From a checkpoint of a small mixture-of-experts model trained on Wikipedia.
Experts: 24 experts in each of 6 layers, 320 squared ReLU neurons an expert, a sigmoid router.
Below are experts of layer 4 (counted from 0) of a mixture-of-experts language model. Rows are named router (the router's row for the expert), up (a neuron's input weights, with its number) and show model dimensions 64-127. Each number is 128 + 32 x the weight over its row's rms, rounded and kept within 0 to 255. Numbers have three digits each.
After each expert's rows: "gets" lists some tokens that make up at least twice as much of what it gets as of all text. This comes from a sample of Wikipedia text that the model never trained on. Tokens count by the router's weight.

# expert 7
router:095138100096134088143157094154198129112151137100151144121178128083117167142143124125110178091080174189141145115117132105087202047160113108161116109215135129143078147122133054151123195139063205
up0:159080076106143125090110091112120146143127078132107088103079141145100099123137142077085157063136120120176159094130089148074093144189119143099116120104112112121197129140167125124047071126060121
up1:081131124119123131128084132138177102128149107117177153109143096111054110056101135133102064037108114157114127105123123133137184170149127146146105143111140157079091149098124136105090085074095157
up2:060120069145127081162061162109150140105114179152145184112120135131092083166130142089090171081097121181175082187086097178108112184133057165114128103059076151195128126109139114125159142197090167
up3:154090109228157124085115100158096101156119129117089074103081161180176109105113119097116120172116133123192101127164081156125184129143143202173131084101106168140120075095095124119151178081133106
up4:156148098085079141101113158196155137120146131161170104094107121136136142138111097124120065100184146154112124183091110156194156173101145147060070153125090109171116092099096130086110131123092065
up5:164125085144106162099100129110207114145093128118133127088126115141148061076131152164215108143174139136179086102113114143066139145119089143124176203115116174169144124110144125079119123132105119
up6:100112113123103124122108151129097104205162111074078074124096094124109173146141134129127073121162133148128111101153115087123173103174074137187099161138138184117073131137101136141080160089120159
up7:158110114201166155130127149067111154131100133150138170136143154131116165155073071143123100150098118085112139127151126144166170093088176131156101089161087175167064131187131129111068091147076172
up8:167088118095152125134151138073138169157072116154160163125152074134109144152102139092146135116147154072167076199132127066183149136091120105089113168142086149120136213085096160096090071172110139
up9:128149109116132124206110105132169139168142131122155118086152163134141128071059110114141148146159088104093113130158144132121161180139142127135093106161152094108104171146150110073152159100110087
up10:094158179104081164150111148089120177113119176096173121112123102203121145129079171125122110129159157110088141156127132132117111084156124104086146198113070114172105134104108118090193128138108131
up11:090093119130202126161137109134182078133158172154131180120153153166148126118138157186122100095124090143095113103111072126092106118140156151095156095157152092120090112198063155140164152110087107
up12:117098147201115116116117176141124147096042196156117194134101183159081141080109077134117158100096133129134081179086073123113123241093188071093139107098137123150112115137052113122075158148115089
up13:132180136212147158101143142080071132129128134113139155096154135184133120126181068106077121147113116125096115140079117114037135122116085142140096143115109109109122174150136118143066209159133180
up14:137126153166137097191123102092130082089072118119107157115179140145124101092165145097092194079129056117114091056142158183153132143129080122140132097062105104152082160050129127122107124101086123
up15:144107052125135188133116081080127112135085167177078103130164145131099071119119101138114197108118142149112104146161165132099121103140175124135084075103152172138060160091142093060115119094103118
up16:130127122106169120121100157084093181114100100143147126106144187133121142164060137113091086117125135092143163099157113112137161125124125127186116167152160106135098099095128149104187181130095101
up17:100089113098118114163159146103153123181144118120094135116134059150150088172073135117109111076165183099114194121145147107183164110123144133101116137164098068104147176182163073117136124146103114
up18:079153127087115133184122125123149153132081191139136166119182098174154115170111127119139157110144129108163110128148039089137100132134093138057140139138150192102123136138118173110067165183139073
up19:111152133114109155106157124149161153122099121083163149070112165172137149118148146145106152124121128143131127144133056119078148130180112178166089088088154118135144147190090179150095073102121128
up20:158132147085112147132130133139155174130129099134112099122175037128084136203113128104116106101156134148042119166095094085149108131111107144150094189105081160134107161086140111130067150164118109
up21:124129148139116119188138111127160116116103091095059190105178129148077092109163164089087142086144075088047129109098176129196080134135119148109120111041122108097102113122099120133125155127050110
up22:125131106092088161136131084111080111122139166224154180146100098148129155142159078139143181129083126144189139152144110135101075146165100124081145110078071127155164190089157148093063169187145140
up23:134100074162134085158074101131175123132156073088066154149125085109088140117158170127085123119081163102121100081105149128111077212165175173089089185143091122133101080130109160141130165149095163
up24:149104138144118113118109115182100162094146129047192063115150073139113106100118158107175107126085140100182132120107110129170146110092123150076139159143119139135127177155139124113145030148123113
up25:054192157100169066174149174144202120162151134089071184114086138152130128127158150111159116088154161147154086135121102091112194111151124152106111149109135186120160112099123119131100135136156157
up26:138127101189135128125126152104132108114150144127109138109164110166062197222107109136093159097133149099148132121138080157156160162128137112132084152075097161115116152094092121066086131092077118
up27:100098099124153171187136059070160121061109088148104193112170092135082156150118131148118153099087097156077160180116136167090153204141150131118073107094123030125143126100123095146104107132081091
up28:145079125164147114159131107129147134164122189180175096126131122109115150070150108128118084056087138171113115127147135140178128150098132110144062140134095118100131133102086144091104057135096130
up29:162173121205054146154159118111197085115084152102132129106116123226169152131165085160093173134123172181136094091127069134116139129118125116157152106096131085177152150119123122135139140151100085
up30:131133134147130120206132134123088101132035175135165148094173168143146177185148182110122149136108111139144140141138125110153153140146066115101116119090124110162047125105099167091129110097125087
up31:127104122101149062127099113091164160158129143107166093134180111160134131154164147099145147107129135159152209163100074094100110117191175157145127106107168184132121106150112069150121108114094090
gets: " |", ",", ";", " of", ":", "  "

# expert 22
router:091094115149166126190121149101147135182097176123165135064184114127158182161136116100091147111122171136109104130080102128127158132119129130119113158111112159129063150118127116111151185111077128
up0:102128120163173091188150101154168123114093138089150205124147131141132157190173143101086108113046180155151085094061100118106150131135101109094111118145134087166124183126173142165129135131109156
up1:145154139120107198104142152130126074123179098106127112148167124131125132141103112080169163118097113147115132169114129157197237096116111158140157069163088139144098152137124088096155109118132076
up2:157150142119151095166103139121104150129100099167150107122193145133099133137092109202148157118168140135128144100154131117103092122137126173184135160151130121131109154145180163150089073148123134
up3:175167134125153102150113138146143113118146125078111100102130116125112169168110128136094131127150138150116140195102096103119143151128145096157102182160105065136125151110146110065101185178088104
up4:158131136148186172164159107149139098163117097126126161124185114130117152156117072121086166124094127094105129109106091072117125101139057089155102174156135147097140073142161116189149175179096137
up5:120077145042141109102135123130113132134138138169099086196092160165060103089116058118153126054142158134124083141161156168182128123108142195143095168090105129114114126079051114151126105180116135
up6:145083171099145158132113153131100132165110076115136158105204172137117184134101090061118176134135101054160126105132071109187138118153096161093094122127114080160074154112121093141163125133120117
up7:148087126110120126109081025135136136152102100182118106138101099150104132152157114092168124125135157135091116140136111077081135100130178111041139095170112086082125092137141117125120106054122085
up8:112085147140175148141148140123171128076103112114095081135201117132105138115113129177088143159167110148173135140064156134129164161151108152112145135103135179127117125151128124130092141156115145
up9:073088111142152195175121131162116078121157153123052158134147075125122138092105078113144124128116115135140114159083115136159138119108135141159071099107065156082163099151147135141123136154070123
up10:136090107104163188129087112103162065087124136121128105134125102144137121083147080169193144117137107160156139161109163184158111150122162132110044109090120187142109091056138203158046127120139156
up11:144128137107121115110136172125157085166085170117139135131159166114142174089161115153151129070121133180147113131122079104153157106112090071183164141144103133120106171095119189160148042154126143
up12:158102161153179165144158183163121067117130127176119071121135159121134123127069133108161133121166128196105082109156119155144131166110160163125133099140135086102161087116140125181062097143113135
up13:177159121132135091104211082112131132132106132154117126129183155115155134095148079129083135123143112184163108149129142159129146122130138137108122101101140057145194115072118089066106174115108144
up14:101150107160068082150111109188134136107128167076161130161104115119102153125076134076215094112128165101138129106126120104101147112125143171180126142087130129201115123177115221085099118114129132
up15:123104144119155140136163096164119157126129152164105091121111150103067116126121096153182150069151119170152182178161150137168123147109146065111120150131149045131170102087122163156115165178129110
up16:128079178168098107118084135135120113122108118202148178149102176131126176095172099085139110092198138147146146107202160109167149155138051108095151153111158152071119157080019100167147125160130084
up17:149120143124143179161150201153151130168138168148087163134122065169127132172099029061080109110133123174133141149083107077100113148118084133122061089144156168117137127091121125128138166111085128
up18:130125149123194138141090162152122151100103146185133184147124200119113100130134077128092123133062145112157112145135155136163090167171088121089130194177099131119127126098074151099112126147138094
up19:150139151074127117138122115164154085131159132128094097123095184119156117085175048083088128115118133110167110155187155121138124147133112107183118164179206138126085137093124076124056128123099088
up20:088129151142129120162112113148117133092114135074203184105104098127129154169134186128087097120134138097149173083196107059174146149160124119140161143148091095108123157110148101148155136195144117
up21:141103155137138077169128123178116091079165118111112087129100137114108156093095119087159133123158076128159152112111118117149153119158156165158112118115003102153118094102155164115073124079035126
up22:123056071108118118154154167163094155091121148173171118148155176143104134144081123155160194144129139132087173196105075085080140153175103133123159170113145120146170166133088125133074158145148136
up23:140117109156155128088134106161125123156149087117115163108129127145101114103129138025125168118159113103108147180143108111087128099146177064106117072118124083150103115088087115086146095101100119
up24:143054100154149152114136111142117156073156110102149134139192155161065123136161022125088109136079122112120162164119138155105167139164148174122131109160104140113117069170121164149094089160115174
up25:105162150150130115121086115121126123135107085148155162130141143117136106159107159120144121118154165152101154141166095125108158102141081069135166164180116115102131140151048153142139179149116110
up26:134135166109151128103095122121149165128123115155158122167168138124138111164079126091143117060132139146145165117145083087078159100124087132160099140049137140185139122116114139124112119174117136
up27:068103073153126143120097104163164170169099091045106107093156108138065098100122156105120123106107118128150154129163105144111135118163154194162155131181161127137153157119137168077085124112111095
up28:109133122154125099141111046132146168121130191121131160098134099130135104088150152144160140078140123137169142131136162106190133140184182141103097088138074093146140172146178186082088094132137098
up29:096152091093154095174125162127187116154129135145155163135167141127154068091155112127161123125128132151139081104096138100185128149144127143167121141117153176108065163121174188110033115096134163
up30:079154072129104146140126119140172123135196151074084095201139100138127134152110158081067127178112144196184141103038146126127131083151157146130126115113099113113130077124166122166169151105082126
up31:149101130117199152154114131198164168077114071137096126112153174142116146103190123125067151172126120132147120114066085143158129137129085079147130103163162130168121116191142156134106199184088159
gets: " the", " The", " his", "The", " their", " its"

# expert 4
router:131078103125184142159099116166141136153139172047108106119159114160071173114129079144112160105150164102182145112156131144037157146203084159121083154123068147132157097103081131155176137150099155
up0:129150045106143166140148147158164103111137158134140146085163158159123132146101129116078156085155150138107120152047133139197165191124167130089104140140098121153109189148154117089110139095028151
up1:122150125159079097125162094141168144115131161110119138082147109166115110145105104163128122086086128160143096155133129145143132142166129096130158134144092154158134198157115054138030142153116128
up2:102159131112104086134082113090138166129159147128126126118169124135142135113160101213141189119063144149154039117129093143091141166130160197096110200125069069093178093117153149088193139183096188
up3:099156115139140157148150120140171128105119178047185156092159139132105171189066108154115169110141170172142142202158117098154140088096131130137056096162167058178117140172108106116145162152125074
up4:089131136164121078091116120135113048077120154111192176092097188144122140159098117085160089078176159127117081149154081111120121125115083147160083172115129122177110143075096126130149146092135119
up5:130166082139193174164127112088204124114097112165102213064094175156137095148150085112091086125135129137128163142148166157108128189134111155080149137164123151164112158126126150128144140087111162
up6:160126142081093150142130185162144082178150068118199146135113153120104126139095091046163143092173129061117149133103059111175140126131075127143080169137126141182139100101127185142152108103122130
up7:151141090117090100114122140091158110071071148106143150149071127149137182138136136100129120151168168159156085128087114056132169152078167103106056129110089139137136138176123167139111156136124156
up8:028139083156145069141127114105171156151136147163133164099124103145136139116134171120105094097165136165162135156111067083134105107146096080134188121097147171153054165153157133111137136053127122
up9:119117097154162125150110128145148120062107193120132190110160174117059101132122137114187149121125119125148181123118135121135166123113134121112178083143111140141129134173106109062168081115128135
up10:144169093133156035150156142159133126069147130193085147099143170147126092140135154179142136130111138137052110194106116172134188126085167083100097095151159112135160131171055142123131202064086141
up11:044151109126093099106159162127157157072083143084137139094101133114124160164113125152104183115176130103175108102117054119137098114153112134135119123148163138143125118149157174163130140122112125
up12:134139111184180124124115119131109162140115111189095114136115138124112114119121120105168182063080178109147123088124125214164112064157110124110183140145144122118118097123108097092143074114124151
up13:108167153129106152168058084156114137129141093087097103106119142197057125116076131114128093112150168134118115109129097069137170122149171136089135170113107110145141133131179064156118112132121186
up14:113112136155145121195148086163186064140153088118159098112095126143074172095152109164126175095111075123147117110135143157176052162112114102142135107193142101149109154152099112132113137165105132
up15:146098151114106074142148089046122155104165136095140176101120114160044136126151135108049131125088136156117112128117157121157175074187099165113094151114094149144018106201097080132150149137128149
up16:135076105131177146151132126145110163148113085127086164110171090165100124201102184096079095091123115107150175088054119116132083177113069100107133065173140122065130122112129137171145141142088121
up17:164145102126084108186118106125113111126111094116055102106081123138106116139081116145128136083144117177140097153081156109162155163085141117052160105137131097110113083100186138092147119158124115
up18:107180144160138080171141147180135137171143161112136131130117156120110176138159117144101164081064139143168089128099079074175138145095114078150104086120138079158131094137187156143108120173125106
up19:150118123080106077124111152158125138172170125114157078147160131165072063101121075114071105083126149132160177114091083121139121117076180110092128100104080169111121177085099092107084109063125065
up20:166121091169126136145147157121132109176066130123124135085140128132108120105159152180127169083170121182174113162105082156115162135119145123101150146213104158086124089122192141110126134146088109
up21:133093134150113153133075127088092170150137153114106155087171144164103109108113129140120119125131133151136131169113157137150148102183139180130157135146120158108138131100120112163097136168080130
up22:126166114131124083152083106160126103138125103068101125139082116112108140116110121081098142119120182185041126157095086164102152099080160126173131118120133090165084110082186165132130114111118174
up23:143188105133111150171140102151107109123072123164129190102092099200159124147160107123153129118134173141096060178080125058119188167150156142091083151147133052089049141191142150081119143126111107
up24:061166140182153219130181157116128149135154117089143166114110091109090121117099147130167102159065102097137083094098168136145152119140111142112074091108154154154117113102150122164099194082124116
up25:133110065146087152154161134145186079118117099122144151096168125174093163153123139103122217066038159156162090133109099159148144159175145119149160089147118084187098219143123111105090109090068142
up26:161095133121093169124086165092184124076136136173204082133179096131156148115146110160190181108110127114119160110066127096123140156132174122134111154164158072111143106154231081096142128110110119
up27:152158130100150095152082126134138122153145140136133131130169112161123148126094099146127162139158100091171119059147138100090125129114170166052116089092096094184140175161125134108109132127088177
up28:063113096152134145159089131131196137129141170142098095141120125222108119099112096180216179089118150148116161155114140114228129116177163105079081139102052147119151106081093136181106156172121115
up29:102179146137091179096096082135124164140150097112174120134102103134086170144101112199094150119095154123153090104169119124132115141148111106161107097099140127144073132176085146108123167165118143
up30:121109121175094081133072156092137133092128078142144098122104160137164100119150155134093149101119142185145137063137122103105180122114187142119134105104137184096139130141171037121123138068118084
up31:078136138106160103180127141072127124104134138118190142112051166186153118158112107155121151054148147152113134067073160073165073129154118126110181097108131153154110156145118123076116146154105118
gets: " |", " by", ".", ":", " –", " as"

# expert 6
router:100153128123132168144066132125116145148073166076138081079162114194056120175102123141114196093125192106111161129110078062163153117194198092124113164145030151157145134127123091158144181141119113
up0:118121152134120137139116153171109136116109104122106131120111200175108149148136117001121095088082112122138074092106118103141147084063178166102133126095093112112140139147069173097106149071116120
up1:104096096094164143165107115154098165118116130114183101100213073138086137161084059160069092141137138123135160062034108124110136109129124163123168166111117119093128125133138120111176134147083135
up2:104094117129163113140075105159120126151197088157152162140133133170191168078115089147174072129174081189143113174157107167116120079140121073138153111052097114088145141136144156110125123062106174
up3:113056120133167131158221127179202142133154171135123087115100139125071117146130117082103156119151136209113135156117148131138200123106081154103152124161157125140156070136079121132095181153113155
up4:143140158094121182110121154148136161152139141119158127131093115098111142087093136110113136171161111091186151124132155161113163130156148123109117108154112095161177131128174095094166177099111120
up5:107161090179082172129198152200153128122168168101135119114148128105115136155122078097133117145068116096192136150125110133148092160090145164109135079086090156121167109146090102141035157117103116
up6:100161149130122103145095141169149190160160136121111155136115102103086135143081136130142084142136173154147113126070053154125147097117139142108154165128194059117134069136179138049149093117136133
up7:146165091116089120176195109056168065147102114146102103141189097143097117181111160131103157098116102165192161147127180118159170173120138131045135162113065119084160166061183162116113093076120113
up8:113097133131132188172174139157138093135160087082067159107143124129075140115157138091144113099145109095107124162166091151174115116105177125139125151156127080087093132108106103123100115122102108
up9:152150121178140152170132144115112124082099136141114146120174113160154125172153115185059165168121121124193135074104157105098120111134066166149087105186156180166093124159159110182123210163094098
up10:139076137095131153147125118094153129164110046153146129142172024118116175077166074136164184063066112110146130140133102117134172122101142138151108116095126163074083122059120145088183076106129092
up11:111122141158119137112108131147125051196145136141097095135184092144142100161166104119087171059084124147121127135094059114124092110104155106160127084112096161099100092067131127148125156141116155
up12:086163107125190137149121132155144114185108131126121176168083152169076130144138148183126147105170133158068160147105168115144134141092181087108151114107101129111136148140149099076150177080039123
up13:111135116085111179195122092103108090138132145110065169129106133220118146151169102140050116108114151168080131163137153113107153165127164125090153130115076119116103154156137095168147152150077126
up14:123130108193147188112126129161102119152157079149114152159153120114105198108182130100156165123125151154134157094091152155104104153102105139143167102105148089136103094183147101127071103127133138
up15:162136089106177070134089087153131083216179099175177171095100148170035143113091089138136162061190165140133112133164154104116106151119163082102126096122098154138139115102131133116129123081118205
up16:128137114138171107145115143137120173132086146165139110125138074128162111108150106161091197105156129177114126143106177150094088083131084125153169131120146063067060125128156067142143141148110096
up17:121107142119088146123141137095118122164091181175137128126154169117123145130142151050150101122166136177140067179137146154167132137150059163130127117138136161140085142173134157110059094088129151
up18:149145101136133113101143216159124130140170146184181098081184136099118127186128117150169106065171102101122140111110097142160150137111115213102131155122138114119135129153110093103073071105125132
up19:126136143142171150129119113156156135112176136130091135078127152206132171101097104062090145102139113146120134166179185098099182082135092135155124115148145124126158146125081094167127098109110117
up20:052142084122127067133104143148072093099148110116108143135118127089057122113094117185160125105120086154094155168116128170089071107113116119178150163108134119144109106094134143087126173161132115
up21:138118144138141119127168114142123157177121159110173161153129108089098156099185168121185154107097134144119062118101107159079099133118099170168178118128101082134111141155155185128151120154126138
up22:160117083102172109179094144154158124144146146098075093119067105124143147107141155142106070124092149103117126073091130095152204122116155064049147127119136059119073130162114157111180159095089122
up23:081122155089096111142176135163141065169115145097098083169188146103136147081101154176168179096106122171123134108155124131161074189076138120181146169167114168132145148149186127121106164174141159
up24:093123150193068127142119111162136130083104170107128099118095104084087176124139115160107189052138094139170121079091103157085131098159099144144142084138166121148143148200068130125171135140115146
up25:135196134137139110187123162069144126119169197084167123130146104138122100153087073150140180124169152083151136137038141137149184169091052181168140166103103203114122101146105175138098118142125098
up26:175140070081127168137144124167167165117099050119100126112164139117131122151090138115129148091102126118131153104085127123148157087079134173062148129160137146087095146105128180080094166108131084
up27:155155142118134138084160091067155145092098192108188111103114159129060148066166120147135244070121094101144132119142133110088148150164175116117161141160063139120124173151115153121064085156084140
up28:147147094141134139134159151150136110121133119145144107139157156122092125101136097130106190111038107096115133174159202143101177176137127151064072081137119160153204135167094099052100135113120077
up29:119133141180144150127130125170135129066074101125089094112124175109135151167123122087072125101128118145095122092109133135109195148144118149058100123151173129087133145101124122137138141095121111
up30:106151141088139180128131129170177146200150088155083137130137077122179159144099135032077096175182138110162121129141169104153172095154112125142072128157105172121117123104115114114139144112127175
up31:140153130147130116132133086141101161173095132114168161111175101079143169095154116125217168135140137169122106141143116116144100095127085150152158062142116136149115124124117195106131145136129192
gets: "-", "\n", ":", "=", ")", " •"

# expert 2
router:149144085102207165117121153114148104156143124115165123115233157219058158127158113138129161073114172113105115155146126161176155142095102093153113099109124130092091119067083172137152162088133101
up0:111124115150130093117138153080178090082165138129171082147134133051115055154147179096101092105133125146119121138098054147129173125158105102048165140138101082130151106128072159163187134143129117
up1:124151113134070167140092158126112126109155112156139183126134144122051100131100103053091139107122080135142175111038128103123178094133126126095182147107098085148150138146134177104092183108096123
up2:149149092183156155146153121124166119159205179182079069150179153160166189123168165139116168128095159145178114064143156139143137120118157142154120108085109164075112136163157105101159146117135079
up3:097149065122089173120095105117134069107095118173079136152129059153109144160064076114161120089117144088145133158087099066123106159130131170134088123185147183101162110154171098162102159121122164
up4:079169080128033178119126098103141154096123111130111101115098095171123128116101085119160125078096156134133074130106115131121124165123135145092092084107144116210162188155107070096148100158112134
up5:098078113103096126146089102110137112128101155079160151111171059121089140177115082113148170098108124081158170143169122088109111144114103120156110150145085144121175126130158148143092106163115121
up6:216133072143091142118177114160136126156134100167105124097158063126061143184128066129124114125166117129080151160036089109129128116122128164066087135142082123118135092108124087139067159138098132
up7:172111133215189122119162152136078088088148123145163152128179145126121179129142124157095145142083143150087148060157153173062203132177166152097102084149108172172085151099095063112143159152091116
up8:079088117161104162143141152114115105139121134117140105136116128134137124181054133134127137132090077178127129146077124131128115033119105105132168124109135075162118121088112146121121170064137196
up9:134120140104056168155094136141150075158148113150103103120076122180186106085149165127167141103065166195162081104114110066136153161164129094132153112133133126122162146150106097176089134101118130
up10:180141146108155076135115099157096127153168054102118151133117089117160132195055069082113137103097123154180161176141083140127159150116153101128109184165084175090153179097083232161081092170126108
up11:085083087186123147112150086069133149068088157155155095133136076063166099138117100131071173163070057120160149148144112106107071140153124127120107101160136133139130225144110140155159197174128094
up12:072071168210109071158146120168131235109051173113094148121115136085082130174128088138138120109142132076170099112111151128146140088170118128140154168143051119152086162122139156151071107193117194
up13:086065121141129121126043068125142127087170136106159171149117100163129203190150108116041140128123161105091121150162126036161178126146158111087161135075140138130120153114119103127096170125138116
up14:150110111155127078135143138159201186145118071052191095146123124105071116111122120092094110129078131121136085114075096134146066167123146187087116157102091172166100131185151086116057113165074110
up15:136163105099098147118125126151138099115135197126110119109116067148150127140047130122144161125121119121137118157118078114118111134148117132122075153126115135066160158133135107078124104139119133
up16:104091054142130180206165088130167163155125102128150145102121162134121096185095055171137145143106160146096176133056182128099087162169104138138140160144129140095111086123161065189106211144117111
up17:115125115134113129174138072133155121103063141139138120097044093138117189143098134123127163118121169145170109092143099119112149104143132122105099153176120123153080164113128127125107110109039189
up18:071102095193132083151116124125167122156080175158126143096087149149101099136135166108094147118144082174123094163102055087124126091103073118134137111153130114179109137094091155124145147048114223
up19:146164082135140173149158129103103115099105110143100161134156102167143159182067167113139192133124071085159164127129156153083111152146181176134089094123137148106122145103166120099081189091134128
up20:187158135175081126136130168178146087152109114143139201093115077102113100180097086126112120023122115130123134138128083022118094150131114090151124155134116120141191210149138201106064164182112151
up21:105117138085089083172106124192165101152159156115142104122105092185132117132162142175135165083110144160124135146154077043080123127151191087149150133148150167087134144188125108116107067120119134
up22:115072142111118146179148166142162125150123144167106085118154153143133111093086126123162196168080108105110084092114169115131128126178192164119158126173120104061129117149158031142136148084098081
up23:116075131132143023118116125123116148097122173139118135129018151097108062170140140127070070060135162144127137170139080078088113115129116127112128143173061136096129178131070146118116126133137130
up24:124129140161146063113115148112149104102171166135094133139150083128136156102205136112073093064154138174182173092165151160096143122183165124056148118138087127065099161141172074143144118143119106
up25:140095137165102111139146126092140113125138147150138124118125110144152166112161154097094099073165145182155141115169124159074102112162189112075143145153108097107078167175154089091127102136110171
up26:107109119194036143118099116136149168083104139111106109112110105137092112142115080146095162084137090107158094083137114111143126161167185128172091114100118117155120187123179096136126125167113114
up27:102140112166097130134134078179151153097089140167121122136185149111143141117138114069094184102128124146096103087132189110122115092134143114128108155151107112147168111166136072178146156119106193
up28:077211079160143095147126113096125103107118121158158164110138121157154135194039102081108171100132147178125171168076132141129125120125146101127172087176156050131080072142122092174123184161115121
up29:130138102121124172144180168091156145114122143112165052143178138138047132117173140105151216143165156095149134142103141085150090184168153163100145113109117151120155160148117055127135105153112119
up30:068141115071094144142081090173152166089109113104134164125068014132155137113118104072133137098100155138158162133136169142085156172127147171118145115118107140139144079166170105136073153122125157
up31:095106079134141126138112106121167094141146148118141108151147106136155210120126087131150163112057052111203135154115054113127186091129169097144106104083106175187103112133198114183131191118119147
gets: "\n\n", "\n", "=", " =", "\n ", "See"

# expert 18
router:148085091151149147136136134130214134135084155067124139131146154144155170206159096111104125095088131105111129131176078169138096180124101137099108143123101084144123095106168094065131114095048175
up0:114092145154154147142097119122088141160169091136119151097128056142114148130149110147085124131197103125109168129116087101102133147177121074120057126124178115118076174203106130132138166171118169
up1:144090139089152167133087128144193187141074117191136154130141127147155114104141116082159178130117128150069113069155107147111107099127192081129143165113152102082160098094119145094106151069159140
up2:133123146171124139180093164141111049133121185139148129040129134217091141133116068176179186100104204131152093147073121093111149087095134113146050097115135172115094139169125179123113127121079117
up3:132114139087141096140137085070161094125148138153160108140106129132176170143085087084131170116121131134215132178104184151115119134141107119092090098160131089126143136160107127106102097089107086
up4:132103169104222145163138126104153089144129067106220154131205145128107136123130081131142156167117185093147099148124142147153127153158138169089186096102128158160141139163107103119126099164103116
up5:105145130228178156174079124092166104203144131130128185122190104127143149184065102114089111108119123115141157158129107123107093106114216103120038046150190141162135179097133105070157123158150119
up6:102098151106153129185127176117087114116151116100142154130114135154142150120125071208110118107169117186129136187093128122087129149137094065133104108096126120125061115171121091110169170173114149
up7:119170226146113132113077119125094132136115151081153148151108122202107188085120114149083157109120120091182111151047144141186117141164138124178108085125139133139061156100103172145146080155110116
up8:104173095167132104099202106173125120092126127154138116071177116145125165128193115129117089151100108104102183129131152155065156116102092158175149101172178073121121167172132183084151147125148068
up9:168136156062175144101155205098106160133195108143132125116154142162166072077137096106174179098137176105119188158123133156093135062169129164131145124149109143106109086089148121065140098175109101
up10:094163136156165136161131103103084089101132102153139059112156139087115099128120116114082144129118140185140155078136153195104144063129121146177109166165088162152134117063129109148149104104135135
up11:100123160076145164121189098083128102083129171147160093158127161073085128138120131160177162095110110138116204130141126140079111112127080158122143101165142118137157126146125079140145171183046110
up12:130087127103104146111115121163122171139126153105145099151110160112123074165163152135136126131101153153105163111148079085125142122081065079145181139147073118139149161095116133118116151120135161
up13:160076129156185140101167126141160124172177087116110157082092106132117163114131189171170129121081174138073135144068123154130130176162119142148128075233152115100133101093127160167089163107142144
up14:083105087152179137129149155170104126136068118080182134135124143112104159176188091171120126118148184154184156145140185163115128123106120103159114135191107161122124128157115163170117153132129127
up15:138160127145124163101185095163175148116138124145150127094114047166135171152068135075078111142083114119114152120149109054149165056091112095133132139130168105106099146141107154131155155192137128
up16:150134117129138140122115098141149116113114122104141129103137139113156083110155147168130135105108119114112079127147098088097141080162200085230086085140162158138151151165122097094108175144139128
up17:092154101102133134151163137101127076128110163197186143133123160141120113115198105148135139143192141131143160144130100158137137144091084128076081124106086130109161178094135129109176126131101101
up18:112151087144149105162070136120115125162092173132094161123089125181112177134124075082111119143121147208112148147071165131150179111086187101118082128129170163168123134088117145124105139125099164
up19:136069107083202089150106100156112160152095229113149133121094170155124142143136125156074135117116135151100063134131091065145130140116122081160084112122099113130106145213048154127064157116167130
up20:103104173141072085174060145190100088098095159116147141121198146155164128139145189125158098092140136099163106083097064081119122126160133059138080152160083157129156114152098109144149195126089192
up21:088173120189156149127090121131149137113144134090198141121118085124049080155128093137074119122147164120098198122125135112103170143167178050127129117118151102154123136117139186143185120220131165
up22:066080102158183136133063118096124113160057154099106191118122113178132146103210225130104117127105158105133130080131101147124128152158194106157104134111099151085137119086140123075173127091169171
up23:109187120116115140107134175135106072145136131155172123116129125192088088120149083135171098133201136147191167081129156164065141180106079129113154109104119113107133137150121187180138146167147143
up24:105177166103141083121130131105145099121136138113150135147165132114183203165136125135163136103093189076152112129131126129119135139162097120147080204108130152135082101159125140087158145081121168
up25:131131109170125069151162098132135126120104154133120104144100110111149152195211150090135131144089147082099058130107108134152132185119144124121119184122078084182100107120148118143147091065088151
up26:119092085120127158152087147140135112125169117130139066127148132125132136136140174077143167122112129144136092098104134137085137086099132115089166030137142100167115141083132052185115195109125097
up27:120128183134123123117127206157164091142099144131135131083117180125121139126112121169170194099132137123121149097161104139164107151110048103125158080138103137156130078104092111110087117119169109
up28:152097159191165156198175160134179134137180137106143117136178116127134133110105021098055114100092122096081125079083090089153131096134167085148045136128160144164162113138129144165107156132137132
up29:103078075147161126149144154119118133204120148192151077162159173112170114164210139088116145113088139115154101112122140133123148130132157174139148216191085053154133124142150206127160112081145118
up30:126117118102157167158097134134099111107144159120205130121131114178033136130125107147140149092130201165117130176077106107155185112173137080166071100144092180099131106150087116099168138116098133
up31:144153054164148157137094132143082146157091130119118120137146166140089099140139167135049182143158176135120140110143113106137126131147148133092096098095107128151072120140146087104148128082079118
gets: " 1", " 2", " 3", " 4", " 18", " 6"